Weights of a small mixture-of-experts language model, trained from scratch on English Wikipedia.
Training: a variant of SOAP for the experts, 370M tokens, 11295 steps.
Below are experts of layer 6 (counted from 0) of a mixture-of-experts language model. Rows are named router (the router's row for the expert), gate (a neuron's input weights, with its number), up (a neuron's input weights, with its number) and show model dimensions 240-287. Each number is 128 + 32 x the weight over its row's rms, rounded and kept within 0 to 255.
After each expert's rows: "mostly gets" lists some tokens that are sent to it at least half of the time. This comes from a sample of Wikipedia text that the model never trained on.

# expert 1
router [149  97 163 145 117  58 113 167  59 190 125 126 134 184 175  83 127 109 166  79 150  92 156 179 154 136 136 147 130 151  83 135 135 102 159 130 167 136 133  93 157 138 137 118 119  86 124 104]
gate0 [136 113 127 104 100  83 150 134  84 137 118 107 180 120  71 118 117 142 118  81 133 115 114 171 167 112 143 117 167 129 137 127  86 110 137 117  56 130 163  99  90 157 136 174 148 119 130 174]
up0 [134 122 138 158 147 153 140 134 116 156 134 123  57 175 186 123 160  85 140 184 203 129 158  83 114 162 103 159 101 147 132 123 134 163 179 142 191 181  99 112 202 116 166  87 134  98 144 150]
gate1 [137  34 118  79 143 126 143  87 104 146 121 163 148 104 134 112 129 129 143 114  97  99 150 120 135  90  77  67 143 145 129 133  79 131 128 116 146 123 141  83 145 151 228 146 129 157 119 129]
up1 [118  96 140 138 158  80 130 129 140 114 111 136 119 164 108  87 153 141 158 132 143 155 154  91 133 130 121 117 148 140 122 139 153 201 108  95 162 131 136 120 153 128  94 140 138 114 128 104]
gate2 [162 121 125 174 126 125 195 166  68 125 117 126 142 119  83 146 153 130 124 121 158 118 105 162 175 160 226 129 123 104 107 143  70 141  59 120 161  85  74 130 157  86 179 152 155 145 134  73]
up2 [140 163 117 143 120 101 156 123 121 108 109 152 170 168 102 141 166 121 185 147 139 165 104 169 167 159 164 161 109 101 127 130  97 163  54 169 140  62 154  87 146 150 150 166 189 131 157 131]
gate3 [139 123 115 124 142  82 112 104 151  89 212 109 115 152  68 125  63 153 108 129 155  96  92  93 103 118 149 149 150 108  98 120 133 154 101 126 193 145  90 126 121 165 110 124 209  70 128  45]
up3 [126 104 155  86  99 124 129 134 124 135  78 120 112 180 172  98 102 142 107 137 133 128 131 126 109 222 137 128  92  75 210 150 151 126 135 101 111 153 136 178 193  68  74 116 168 155 157  97]
gate4 [130 118  80  74 146  90 123 153 159 118 175 131 138 176 125 204 106 106 181  99 119 154 129 131 149 116 154 125  87 101 148 129  90 125 135 178 120  71 156 120 173 183 105 137 102 120 173 173]
up4 [ 76 137 127 153  92 139  71 135 114 104 140 116 100 128  96 133 142  88  56 166 116 111 103 134 131  75 134 106 110 142 108 132 178  66 133 110 173 112 109 190 174 167 122 110  85 113 164  89]
gate5 [134 165 172 103 127 169 167 121 172 127 143 148 125 116 120 136  97 132 145 127 162 164 117 123 180  32 119 128 184 146 105 123 172  77 174 114 194 111 152 141 118 127 136 100 179 156 135 126]
up5 [200 133 148 119  98 119 155 130 136 174  84 211 121 165 112 111  80  83 135 146 144 138 189 155 122 106 123 150 170  93 137 107 118 138 145 115 152  95 161 139 137  88 106 117 184 158 146 119]
gate6 [133  52 119 128  82 149 123 115 141  54 104 141 120 104 118 114 120 184 107  72 157 116 173 125 134 166  71 131 100 137 113  27  94 121 129 121  92 127 107 123 151 129  82 162 149 127 118  95]
up6 [177  80  78 129  73 147 131 143 108 131 148 153 162 123  46 137 192 130  88  89 139 132 189  97 100  96 142 192  97 104  95 136  76 177 155 118 162 155 104 170 152 168 139  99  92 159 171 128]
gate7 [171 135 134 147 120 138  90 133 113 110  80 137 178 119 135 107 112  99 158 163 188 136  96 155 159 151 142  97 139 142 110 116 149 121 108 108 121 163 126 127 146 156 151 130 181 123  82 124]
up7 [132 197 145 131 136 103 169  71 142 155 141 206 103 114 122 126 142 175 141 120 159 113 143 158  69 166 118 149 164 158 116 128 113 145  73 170 141 181 163 142 132 107 159 168 121 166 125 127]
mostly gets: " |", "|", " to", " with", " from", " by"

# expert 5
router [ 72 110 136 164  98 101 150 153 141 180 124 127 120 143  92 172 108  97 124 106 140 125  91 102 123 133 139 113 126 195 128 111 169 150 138 143 131 179 100 164 148 144 141 124  73 132 163 110]
gate0 [ 96 102  91 146 137 123 100 149 129 101  80 167 202 137 147 145 180  99  80 140 117 111 152 154 131 153 147 181 153 177 156 145 101  83 183  99 130 190 161  74  86 105 114 153 141 145 166 192]
up0 [138 163  73 154 113 151 110 130 159 197 131 143 129 145 160 141 156  76 103 147  75 118 139  90 139 147 111 157 136 128 169 103  51  92 143 154 141 154  76 129 121 130 129 110 184 141  96 128]
gate1 [127 119  89  88 147 159 127 103 150 118 176  98  95 141 112 153 134 140 106  77 141 108  93 190 105 125 168  72 125 121 137 171  72 162 131  85 120 172 158 106  58 142 119 162 162 180  64 151]
up1 [164  95 194 160  95 106 107  95 176  83 166 173 167 128 147 138 110 126 129 170  85 117 120  91 122 204 122  87 146  89  91 139 104  60 155 128  80 123 137 154 144 110 121 109 143 170  95 122]
gate2 [131 108  76 123 101 157 135 120 141 108 147 163 136 170 133 140  93 104  94  79 165 170 122 144 183 102  96 113  68 131 182 173 124 100 106 179 112 106  77 166 141 183 135  67 122 180 136 149]
up2 [145 152 143  96 155 193 166 105 130 199 125 125 129 113 146 111 217 138 146 164  91 106  83 125  52 127 147 141 121 123  98  99 201 106  99 101 148 164  96 103 116 126 136 150  78 149 154  64]
gate3 [143 183 121 112 142 145 130 115 110 152 126 130 159 111 132 167  94 131 164  92 141 131 170  98 150 137  95 142 162 168 104 119 103  59 121 128 116 127 108 102 155 142 138 121 129 132 129 146]
up3 [ 91  96 153 155 110 112 146 136 156 122 144 120 174 127 135 120 124 139 183 122 139 129 146 100 105 113  73 116 118 144 128  99 131 149 102 153 112 145 119  83 156  89 138 127 117 103 130  99]
gate4 [104 160 121  79  58 139 127 171 112  75  92 188 143 115 133 188 105 161 157 161  96 137 125 136  86 131 145 142 142 131  90 123 124 118 120  93 149 123 129 119 114 128 204 136 108 130 145 104]
up4 [115 142 143 106 225 168  88  75  78 109  51  78 144 105 180 118 129 101 184 162  74 100 156  90 163 168 117 150 124 152 181  92 153 102 165  82 154  84 100 111 118 102 115 127 125 105  91 135]
gate5 [111 171 181 128 111 117  84 105 127  85  66 139 111 159 138 138 179 101 142 140 152 115 139 117 126  78 151 148  91  91 158 124 134 168 117 142 165 152  87 145 129 146 122 178 164 164 173  94]
up5 [106 172 182 137 126 143 139 150 108 133 119 145 138 146 159  98 172 116 151 156 137 144 117  98  97  75 227 123 155 122 148 110 135  81 122 108 120 136  80 155 157 159 132 147 100 126 158  83]
gate6 [124 170 157 201 121  98  83 132  77 146 115 145 155 121 121 120 154  95 131 151 138 121 138 136 123 155 107 111 114 169  88 120 147 122 107 131  83 160 129 140 165 131  75 104 105 101 163 145]
up6 [166 116 152 145 110 179 101 126 139 106 163 144 125 103 145 158 129  95 150 131 119 148 147  96  74 122 108 129 193 152  90 107 101 112  86 147 127 139 130 138  70 145  94 119 115 116  89 151]
gate7 [136 142 153 146 122 156 116 123  87 162 118 120 151 100 146 104  67 164 151 109 160  97 158 143 131 142 150  98 106 153 145 167 146 172 117 170  91 146 163 125 115 123  77 162 138 171 133 153]
up7 [ 69  80 123 121 128 100 123 165 150 103 150 139 110 148 148 118 141  98 149 108 125 102 105 123 135 104 136 109 114 133 135 149 115  98 115  82 189 163 120 171 131  96 109 122  74  97 144 133]
mostly gets: " the", " a", " his", "The", " The", " her"

# expert 2
router [ 99  97 158 188 108 136 240 123 120 182 158 145 105 146 148 143 116 173 130  60 154 149 116 185 199 113 154 123 160 159 144 145 138 101 185 147 158 185 119 112 184 182 106 166  98 106 128 147]
gate0 [ 94 120  94 172 106 119 145 129  85  84 107 151 131 154 175 122 129 164 156  85 109 159 127 132 226 119 155 137 120 101  95 201 144 125 137 163 139 110 117 158 143 156 163 106 144 112 120 105]
up0 [ 81 103  87 119 154 117 103  62 117 141 121 115 143 131 114 120 166 149  87 101 129 108 152 125 171 111 142 228 151 222 159 127 152 158 124  79 126 131 140  84  87 134 148 103 123 131 114 152]
gate1 [131 173  89 141  77 142 107 160 114 144  84 126 116 174 168 123 122 133  85  93 142  98  67 205 193 153 119 129 115 140 142 139 139 147 136  72 111 164 104 172 107 117 131 110  73 165 133 114]
up1 [162 104 164 157 187  66 105 127 107 128 162 141  78 115  92 175 123 111 153 114 126  84 112 158 170 151  82 154  88 120 154 166 131  81 184 163 115 151 132  98 131 115 147 151 144 180 165 130]
gate2 [163  99 198 146 113 108 157 120  87 179 133 107 121 137 145 105  95 179  96 163 116 144 148 155  69 142 171  88 124  86 120 160 148 145  99  84 113 113 113 118  99 168 158 138 177 104 159  94]
up2 [163 127 149 172 156  97 163  79 106  42 156 101 165 104 126 123 149 112 134 132 129 160 101 168  53 130  81 127  98 206 142  88 158 147 203  83 117 116  95 142 125 183 133  77 152 132 146 158]
gate3 [134  74 160 153 149 100 168 105 160 104  96 219 134 158  57 114 119 170 109 154 161  84 165 170 102 107 107 143 128 138 135  86  94  82 156 159 146 150 157 134 187 129 127 137 156 127 116 155]
up3 [163  55 135 156 134 105 104 122 130 132 157 110  88 170 113 114 109 145  77 155 146 106 154 157 142 108  50 140 153 166 148 150 125 119 117 114 153 115 153 107 139 156 153 174 179 160 149 116]
gate4 [130 107  59 120 137 187 170 125 102 153  98 181  44 109 160 139 131  88 159 115  88 162 163 135 142  89 118 145 147 201 124 102 169 103 140 111  58 104 100 136  84 127  92 171 128 182 141 129]
up4 [104 152 154  84  74 163 137 141 142 148 144 125 158 145 129 103 201 147  73  96 134 122  88 152 102 139  79 110 124 158 141 137 181 156 142 140  36 124 101 147 122 155  80 138 178  77 116 155]
gate5 [112  74  66 130 110 137 123 157 141  99  76 125 112 182 159  89 116 119  92 182 144 116 109  86 145 137  99  63  99 146 108 133  90 127 102 130 128  66 147 121 182 129 145 168 143 172 155 103]
up5 [130  94 111 106 110 160 137  67 148 120  89 129 113 170 176 142 132 161  79 135 107  58 142 134 195 128 162 192 105  59 137 115 110 170 115 135 112 107 166  95 122  52 107  86 131 140  98  75]
gate6 [146 166 132  82 134 169 111 174 139 152 125 136  74 144 137 113 116 118 171 157 121  98 123 137 104 136 136 157 163  99  85 126  55  92 110  92 116 116 163 132 174 156 116  95  86 145 130 117]
up6 [114 111 108 154 116 162 137  89  38 134  99 114 162  98 140 132 165 121 144 161  99  61 178 127 145 155 104  89 123 162 157 140 143 145 134 141 144 101 140 125 119 121 135 198 182 196 106 150]
gate7 [118 177  97 125 137  98  70 117 165 126 180  76 142 113 163 154 108 137 134 128 169 135 143 112  82 165 128 111 177 129  54 129 121 127 145 107 103  82 129 105 182 116 148 147 137 125  94 158]
up7 [117 108  60 119 158 142 133 131 145 126 129 136 103 120 115  91  80 115 105  61  90  80 155 138 149  67 121  81  41 110  84 101 139 175  89 108  97  56 104 174  94 142 105 141 124 115 183  99]
mostly gets: " well", "ability", " water", " type", " use", " development"

# expert 3
router [114 122 119 150 114 149 102 159  84 156 148 183  96 115 116 192 104 132 154 109 144 150  77 178 150 129 173  67 181 167 151 143 123 127 136 190 162 154 122  70 145 101 189 155 112 108 155 144]
gate0 [105  92 124 156 145 125 116 153 160  58  90 106 170 156 108 118  81 145 138 125 121 147 108 124 139  98 154 122 116 115 112  94 115 141 161 149 109 123 139 163 113 168 165  75 180 138 136  99]
up0 [ 91 139 108 169 130 143 155 152 132  75 121 140 185 116 122 152 143 191 153  90 134 131 153 129 156 151 138 141 168 116 135 144  92  74 147 137 170 125 108  89 113 151 128  74 143 138 135 143]
gate1 [101 128 173 138 107 162 125  92 115 137 121 102  88 144 107 125 103 157  88  93  92  87 153 177 154 164 150 150 131 163 137 112 124 162 126 109 139 149 144 151 167 149 145 151 160  85 106 117]
up1 [120 124  67 149  96 167 108 134 124 182  71  78 123 177  65 179  70 128 103 103 141  87  79 139 177 117 102 144  97  80 146 112 113 133  75 113 158 103 164 124 160 110 106 160 131  78 101 130]
gate2 [136  77  76 123 152 150 119 129 146 174 125 106 106 164 152 173  87 163 113 167 139 151  96 125 163 147 139 150 127 174 133 133 136 154 129 139 141  79 117 109 130 114 120 113 117  68 154 179]
up2 [116 130 145 160 155  99 132 110  73 138 196 139 114 127  97  58 201  70 158 173 151 128 111  75 178 162 122 183 128 170  65  75 124 128 138 165 154 107 121 112 109 127 152 108 152  87  68 115]
gate3 [202 168 138 146  96 114  92  57 143 142 101 157 160 139 118 134 150 196 122 164 125 159 189 127 118 181 151 127 181 116 112 101 132  87 156 120 119 124 102 106 121 133 157 113  65 184 140 123]
up3 [131 114 160 143 179  96 127 124 154  71 153 133 103 138 161 140 161 186 133 176 128 149 159 131 201 153 137 145 171 139 149 157 122 128  97  91 119 149 117 140  89 151  71 129 138 167 146 107]
gate4 [ 93 154 153  92 156 119 174 123 139 184  94 162 166  67 139 132 176 167 106 160 150 150 104 134 171 150 189 132 146 145  82 192 183 166 110 136 157 134  96  97 116 107 121  97 171 178  98 145]
up4 [130  84 133 102 106 168  87 214 131 141 152 106 119 144 136 139  67 114 165  90  93 144 145  72  98  81  54  81 109  98 134  75 122 141 184 158  83  69 163  72  95 138 104 139 168 125 182  94]
gate5 [111 143  97 138 151 152 124 169 104 132 169 167  69 131 104 116 174 115 124 108 127 128 147 204 120 138 139 131 120 152 146 110 118 170 157 146 139 148 168 169 126 110 147 173 144 136 108 151]
up5 [122 132 138 100 127 162 183 156 149 199 170 117 106 113 126 128 167 139 186 124 126 104 135 205  59 120 185 147 108 169 163 160 138 102 117 130 143 111  72 162 110  63 172  85 111 138 104 165]
gate6 [ 84 120 118 110  58 120 116 142 106 102 118 163 132 140 130 174 127 112 153 114 122  74 154  95 146 106  98 132 146 149 160 142 135  88  87 126 110 183 150 151 124  92 149 131 129  92  79 128]
up6 [ 58  95 115  52 113 130 158 146 127 115 122 121  76 160 174 146 144 122 151 149 154 131 130  94 177 128 107 112 208 117 169  93  75  99 118 121 105 154  88 135  91  95 135 112 123 115 121 109]
gate7 [101 145 128 142 116 118 139 161 141 141 138 137  75 115 160  74 120 129 127 109  94 176 134 137 203 118 133 166 176 145 135 189 131 187 142 137 139 125 153 133 109 109 114 203 195 122 139 141]
up7 [150  97 101 145 149  97 171  72 122  78 127 114 185 135 169 120  63 140 130 114 176 124 165  69  77 180 124  97 122 162 142 110 183 104  88  55 106 106  90 152 159  92  51  93 129 140 113 173]
mostly gets: ",", "),", ").", ".", "\".", ".\""

# expert 7
router [132  90 148 144 140 110 138 170  80 139 114 146  74 122 163 156 124  61 183 152 180  96 173 224 227  91 160  97  90 161 108 118 113 128  94 133 154 160  91  57 128 154 151 148 125  87 150  84]
gate0 [136 115 163 171 108 132 110 103 169 104  86 187 105  41 186 116  72 138 123 111  79 152 154 177 134 133 137 121 137 133 131 116 145 127 130  84 138  95 139 123 176 200 180 123 100 156  84 133]
up0 [206  91 152 190 152 127 143 126 134 106 108  95 108  86 143  96  92 164 146  86 151 118 172 129 159 110  90 210 109 125 155 133  94 124 172 127 123  81  50 106  98  95 165 158 156 116  92 134]
gate1 [ 83  99 120  96 159 144 154 206 208 149  59 164 130 197 145 136 144 150 194 187 179 145 110 115 120  92  85 133 146 104 109  98  63 101  79 142 147 108 142  80  92 167 132 112 113 130 166 126]
up1 [149 124 155 111  85 158 136 140  95 137 126 113 101  90 171 124 129 143 111 192 110 101 108 165 158 153 133 174  79 162  60  66 155  99 147 165 132 119  84 101 122 124 165 193 129 180 189 148]
gate2 [139  82 138 146 174 142  62 141 151  89 127 120 114 135 128 108 100 127 153 110 126 166 126 189  95 116 131 144 141  98 116 122 169 109 144 138 134 134 135 136 119 143 158 110 169 106  89  62]
up2 [109 188 156  92 163 122 141 164 113 155 171  84 181 155 125 157 140 173 112 141 142 105 195 116 153 193 146 128 122 105 131 108 135 147 156 115 148 103  82  85 125  99 121 164 135 174 113 199]
gate3 [158 175  90  79 143  98 120 183 150 189 131 113 143 149 115 179 143 122  61 125  71  71  79 144 201 100 116 155 125 108 143 187 184 106 128 128 158 107 132  86 170 161 142 167 195  62  66 123]
up3 [ 99 101 146  98 117 105 109 147  93 135 175 136  81 160 131 117 131 136 154 125 196 119  80 153  75 101  83 115 170  88  92 153 117 164  75  84 130  78 189  98 156 167 112 143  74 122  80 129]
gate4 [118  93  83 124 148 139 144  59  84 117 119 113 110 154 171 142 130  89 132 148 151 120 104 187 171 181 136 126 135 119 137  91 112 190  87 104 114 154  89 140 172 121  81 136 165  97 117 125]
up4 [183 154 190 143  64  68 119 140 160 113 124 123  92  89  79 120  49 165 150  99 127 122 153  79  79 128  85 102  83 148 168 167 143 111 139 126 204 127 124 136 153 157  77 142 120  86 120 143]
gate5 [107 122 199 160 139 124 137 139 125 115 178 153 132 166 102 139 160 151 146 137 156 112 197 162 162 129 141 163 117 172 134  78 173 115  74 164 124 219  98  96 119  91  82 115 131 171  85 117]
up5 [134 158 157 154 152 109 121 106 183 121 151 147 132 120 104 125 139  38  71  84 135 129 164 171 123  90 120 161 115 160 125 191 101 125 109 161 110 145  40 123 112 150  77 133 201 169 105 103]
gate6 [ 72 133 172  75 135 137  84 146 126 147 105  65 114 150 149 158 177 170 169 160 145  95 151 154 135 134 183 194 159 116 152  46 115 191  60  95 194 110 194 127  91 205  84 105 190 135 118  86]
up6 [ 58 114 175 133 143 190  91 144 105 151 152 142 105 134 123 193 101  77 168 106 144 179 108  92 139  79 172 122  95 104 160 109 116 155 184 101 155  90 105 157 149 137 137 167  69 124 154 166]
gate7 [ 91 131  92 138 133 106 144 204 140  63  78 103 129 130 133 125  94 120 139  81 123 127  91 165  78  99 126 129 146 164 133 115 113 104 100 127 171 155  94 142 128  62 178 101 118  82 173 165]
up7 [134 153 146 111 127  83 137 128 103 122 211 165  91  92 105  75 142  84 148 123 164 148 132  63 192 140 137 141 114 143 152 130 108 135 141 162 113 172 136 124 100 176 104 174 127  72  90 131]
mostly gets: " Pa", " Ma", " E", " So", " Ta", " O"

# expert 6
router [103  91 109 125 135  87 149 119  97 200  96 127  99 148 141 137 109 115 143  79 146 107 146 153 190  93 140  91 144 166 143 111 114 113  59 134  93 111 133 106 111 125  59 171 115 111 152 164]
gate0 [113 166  76 108 150 150 113  86 155 135 187 143 139 145 123 185 123  99  72   3 126 128 174 129 125 114 102 148 185 138 130  87 170 127  71 177  88  80 103 118 162 120 132 136 141 154 136  95]
up0 [123 190 135  92 117 135  97  96  94 159  86 156 200 133  83  87 158 129 103 129  55 103  75 146  81 127 139 134  91 158 163 149 116 162 171 150 115 167  73 170 117 153 139  71 134 100 119 133]
gate1 [124  85 117  85 167 122 138 127 108 130  32 125 161 108 160 133 129 188 104  94 154 162 176 122 166 138  96 107  89 130 115 133  91  85  76 146  89 157 121 132 151 110 186 126 152 201  92  88]
up1 [116 111  99 109 167 106 130 142 116 160  90 132 151 116 198 138 145 130 122 133 106 148 178 170 164 181 114 167 114 140 127 162 150 153 109 149 129 156 153 168 138  49 196  92 114 185 154  89]
gate2 [147 143 122 176  88 136 118 102 154 148 133 144 117 119 110  96 138 103 172 132 188 108 139 135 105 105  91 126  68 163 133 171 127 103 123  99 131  84 180 170 124 187 130 149  83 121 110 119]
up2 [159 102 228 163  92 167 109 151 127 147 172 108 142 102 142 152 154 177 157  93  75 157  82 135 191 189 158 151 164  52 196  94 126 183 138 104  95 113 128  99 163  97 116 123 125  62 145 144]
gate3 [ 61 164 165 142  96 112 191 148  52 156  98 119 104  62  89 119 134 103 167 123 119 162  68 123 105 140 148 138 170  94 177 132 114 144 126 149 119 124 158 113 182 124  43 158 172  40 157  74]
up3 [172  53 110 137  89 131 105 127 169 106 160 141 153 116 116  90 158 123 149  94 144 141 139 107 167 147 133 181 101 171 140 139 157  85 107  79  91  96 140 162 127 109 182 128 161 127  89 146]
gate4 [113 120 132 149 162 105  95 186 118 137 116 123 113 124 132 148 176 109 143 144 148  81  74  99 160  95 171  53 190  66 126 121 113 106  85  58 129 150 155 139 165 178 168 139 135 152 136 180]
up4 [ 96 183 159  86 112  94 116 103  84  98 157 117 121  62 145  67 125 117 182 113 103 151 121 146 165 125 124 119 145 146 122 174 182 101 169 166 166 101 112 108 143 114  53 129 144  82 152 120]
gate5 [174 102 165 160 135 185 135 120 131 117 169 145 118 122 169 160 123 113 152 135 120 166 127 135 137 104 112 150 158 167 151 147 209 120 127 155  97  91 165 142 174 182 165  96 151 146  92 118]
up5 [118 184 120  99 136 125 133 132 131 123  49 140  75 169 127 105 140  90  71 126 121 157  95 192  97 124 106 188 123  96 185  82 127  67 176 179 172 125  63 167 182 141  62 128 142 118 118  76]
gate6 [120  93 149  90 166 100 108 120 183  80 158  57 146 121  90 169  86 127 182  94  71 135 146  91 147  85 156 129 115 126 160 142 111 211 147  64 190  95 115 172  80  70 105 174  67 132  82 183]
up6 [ 95 114 139  88 124 130 114 134 100  93 177 129 156 108  66 134 140 137 117 146 162 115 124  99 132 146 103  77 133 138  99 141 112 118  96 132 142 159  90 106 141 159 117 134 159 157  89 132]
gate7 [174 125 111 146 114 104  88 154 101 105 108  75 101 126 129  97 133  88 160 196 123 170 105 148 120 136  66 115 103 159  77  69  29 139  79  89 117 140 126 179 101 118 115 166 150 159 177 119]
up7 [101 143 120 145 125 151 130 111 176 139  88 165  86 166  86 148 117 192 109  97 149 157 140 136 144 101 156 148 115 111 145 111  83  94  73 127  95 108 116 113 171  95 134 128  76 145 181 143]
mostly gets: "\n", "1", "2", "9", "7", "″"

# expert 0
router [ 91  86 129 110 131  95 153 133  95  98 156 130 137  96 127 171 146 221 166  79 141 193 104 213 152 116 138 153 105 129 141 128  94 130 147 119 184  84 134 130 168 111 107 117 117  65 122 117]
gate0 [101 151 173 124 149 171 140 170 101  85 179 128 133 110 158 179  90 155 132 170 237 128  65 139 124 108 108 101 122  75 132 127  99 113 164 123 160 157 103 146 111 127 132  72 135 131 168 100]
up0 [167 107  95 178 100 149 138 150  96 138 117 136 104  85 152 158 113  51 190  97  93 123 154 170 124 135 128 157 154 208 185 118 156 128  79  85  88 179 135 155 160 123  91 125 168 102 132 137]
gate1 [119 135  93 132 145 101  83  90 151 137 176 158 119 134  59 103 149 128 117 157 101  95 139 124  93 155 118 219  51 115 125  75 160  89 129 152 180 163 122 127 109 214 142 130 124 129  77  52]
up1 [127 113 100 129  81 125 112  89 116 145 104 165 171 152 115  50 152  95 141  93 151 164  92 178 149 123  90 117 139 155 100 128 124 147  94 109 112 120 130 114  91 105 125 124  86 132 112 150]
gate2 [160 105 106 148 137 191 145  95 121 115 138 125 121  80 126 100 123 170  87 140 179 191  71 147 150 125 137 139 153  96 204 189 117 138 219 175 153  95 138 127 133 116 146 140 177 108 126 154]
up2 [141 145 102 182 105  72 117 151 137 138 121 142 151 208 167 126 168 108 121 117 113 143 123 103 124  82 153 132 143 158 203 116 121 157 143  98 132 112 131 167 125 161 155 123 141 161 162 161]
gate3 [123 166 138 126 165 181  84 141 147 142 140  82 137 187 102 146 134  98  66 127  98 126  90 146 132 177 142 168 166 134 100 108 116 100 201 173  57 158  98 176  86 217 133 145 137 107 124 131]
up3 [131 165 134 132 122 142  97  82 165 110 135  81 146 184 146 130 138 124 135 126 150 148  74 153 164  86 110 187 121 120 162  94 103 180 241 113 106 174 122 120 190 180  87 112 131  44 127 140]
gate4 [111 120 100  70 117 179 101 170 170 137 170 134  86 149 166 121 169 108 160  55 132 125 155 110 119 125 141  96 124 125 107 149 114 103 110 119 157 136 144  41 114 125 113  36 171 147 118 147]
up4 [ 83  99 105 143  78 151 119 123 123 137 186  77 135 109 117 100 146 117  75 113 117 130 163 103 112 158 138 122  95 174 114 106 130 126 115 168  79 119 115 108  86 123 117 115 160 112  84 175]
gate5 [ 45 105 145 128  36  54 102 168  92 150 130 153 114 123 134 131  71 184 144 149 114 130 155 137 148 142 116 128 120 141 111 172 113 131 248 120 108 140 167 132 178  91 162 137 139 168  83  88]
up5 [111 116 145 174 110 149 119 131 137 151  78  71 178 125 199 139 183  91 145  93 115 131  82 184 144 110 181 103 135 114 201 123  95 180 142 150 163 152 143 165 148 119 153 142 144 117  78 121]
gate6 [148 139  98 103 160 132  76 140 152 140 130 140 171 106 111 137 143 124 157 113 133 136 145 169 101 115 142 139 139 198 144 132 113 105 178  96 124 153 121 101 198  90 108 145 121 124 155 150]
up6 [112  97 132 133 113 197  83 148 137 133 107 132 123  75 106 134 125  51 138  74 153 136 137 120  80 151 137 101  72 179  52  82 119 138  99 145 102  95 147  89 181 104 152 165 141 100 180  64]
gate7 [144 173 115 162 147 160 103 127 153 155 180 113  84 137 127 124 182  85  72 120 193 190 152 119 182 138  71 123 148 179 168 119  85 170 107 111 118 118  92 120  68 102 136 180  94 147 108 154]
up7 [114 119 100 134  68 104 138 178  91  95  95 136 167 113 154 169 127 121 147 152  99 121 175 152  80 142 160 157 151 164 106 163 117 100 105 127 115 130  92 144 138 184 159 139 165 128 157 137]
mostly gets: " John", " University", "ley", " George", " York", " Paul"

# expert 4
router [116 131 142 165 168 149 199 152 113 202 144 110  47 134 148 143  97  93 138 114 134 147 123 174 188  73 113 172  65 167 137 126  99 120 208 115 131 140 124 112 128 168 131 145 132  97 152 125]
gate0 [124  84  42  82 153 114 182 129 147 152 104  91 119 112 133 160 162 147 118  94  81 163 150 188 136 182  94 156  96 142 106 159 153 175 201 126 119  93 186 130 139  59 163 106 185 151 182  82]
up0 [ 95  88 185 113 130 161 139 141 121  72 144 155 169  95 115 144 135 165 107 143 133 145 126  99 144 112 143 151 109 167 108  80  86 126 138 110 185 167 136  89  97 166 152 153  90  94 159 160]
gate1 [ 98  92 155 190 103 134 145 124 144 189 204 113 114 101 143 109  89  96 124 121 103 106 115 181 169 153 117 131 139 150 146  83  87 142 143 143 101 120 127 162  95 170 103 136  82 117 167 137]
up1 [185 139 153 135 138 131 110  91 141 125 113 145 120 179 163 149 103 154 101 157 146  65 125 115 122 124 156 114  75  98 138 145 130 175 163 165 192 109 113 119 105 111  98 140 150 108 142 173]
gate2 [123 148 116 152  89 102 159 140 146 130 190 101 127  79 146 124 112 144 146 158  91  64  81 172 116 155 131 167 155 112 164 136 148 100 107 138 125 111 118 147 112  72 201 106 121 158  98 109]
up2 [ 76 142 111 135 140  63 183  98 167  92 149  95  97 140 129 145  89 121 162 157 133  86 162 177  81 154  96 154 152 158 106 136 144  84  75 165 115 128 189 108 107 158 176  63 125 177 126 138]
gate3 [ 75 103 182 153 178 146  83 114 151 148  82 146 130 121  85 133 164 149 133  50  78 160  57 144  72 129  87 159 124 104 139 118  92  89 155  99 148 110 122 117  89  67  88 102 160  83 131 144]
up3 [ 95 119  98 119 110 178 137 143 212 129 178  92 163 135 145  93 123 120 171 149  86 152 129 130 123 143 152 108  85 155 104 124  66 113 128 145 160 111  94 112 119 109 153 102 161 137 134 115]
gate4 [156 175 107 186 147  86 155 140 127  74 134 111 169  75  90 158  89  97  99  88 149 141  95 113  97 108  72 159 166 111 129 121 164 143 153 118 132 162 158 161 126 200 171 142 174 151 138 100]
up4 [157 136 123 113  91 147 107 140 114 179 134 127 165 102 119 109 199 125 136 121 110 145 134 147  69 129  81  80 124 141 134 166 122 100  90  92 164 108 119  79 119  98  85 107  68 117 141 135]
gate5 [ 89 101 102 125 106 112 149 175 125 156 114 163 145 115 104 174 124 118  86 112 156 102 132 114  88 165 123 101 145 123  96 107 193 101 173 139  83 127 166 143 123 102 139 163 121  96 141 152]
up5 [103 118 124 138 150 137 128  74 141  77 126  90 133 147 195 164 134 108 112  61 154 114 121 164 204 137  79 101 169 197 126 101 123 107 104 139 133  64 150 127  88 159 135  92 174  68 166 180]
gate6 [178 153 132 117 130 113 116 176 100 161 184  98 167 120 186 124 110 133 156 144  68 118 119 144 167 118 137  98 117 150 139  71 119 182 138 127 148  80 169 107 107 131 185  95 116 156 176 144]
up6 [164 106 208  97  96 112 123 127  71 170 160 142 138  92 156  75  86 116 142 125  95  72 106 131 148 101 142 112  85 147 133  94 129 113 129 147  96 155 145 114 129  78  96 126  91 164 171  96]
gate7 [141  91 105  97 125 175 128 156 115 139 172 162 128 153 124 136  97 123 143 106 176 189 109  48 135 162 143 113 124 123 167 149 126  83 137 122 156 170  97 181 120  98 138 134 128  91 113 163]
up7 [134 119 133  96 141 118 116 100 159 139  95  83 115  94 130 149 144 121 183 139  83  91 100 151 162 129 102  66 111 135  84 133 215 111  69 145  88 101 172  93 131 135 195 151  76 139 149  95]
mostly gets: " ", " (", " \"", "–", " in", "'"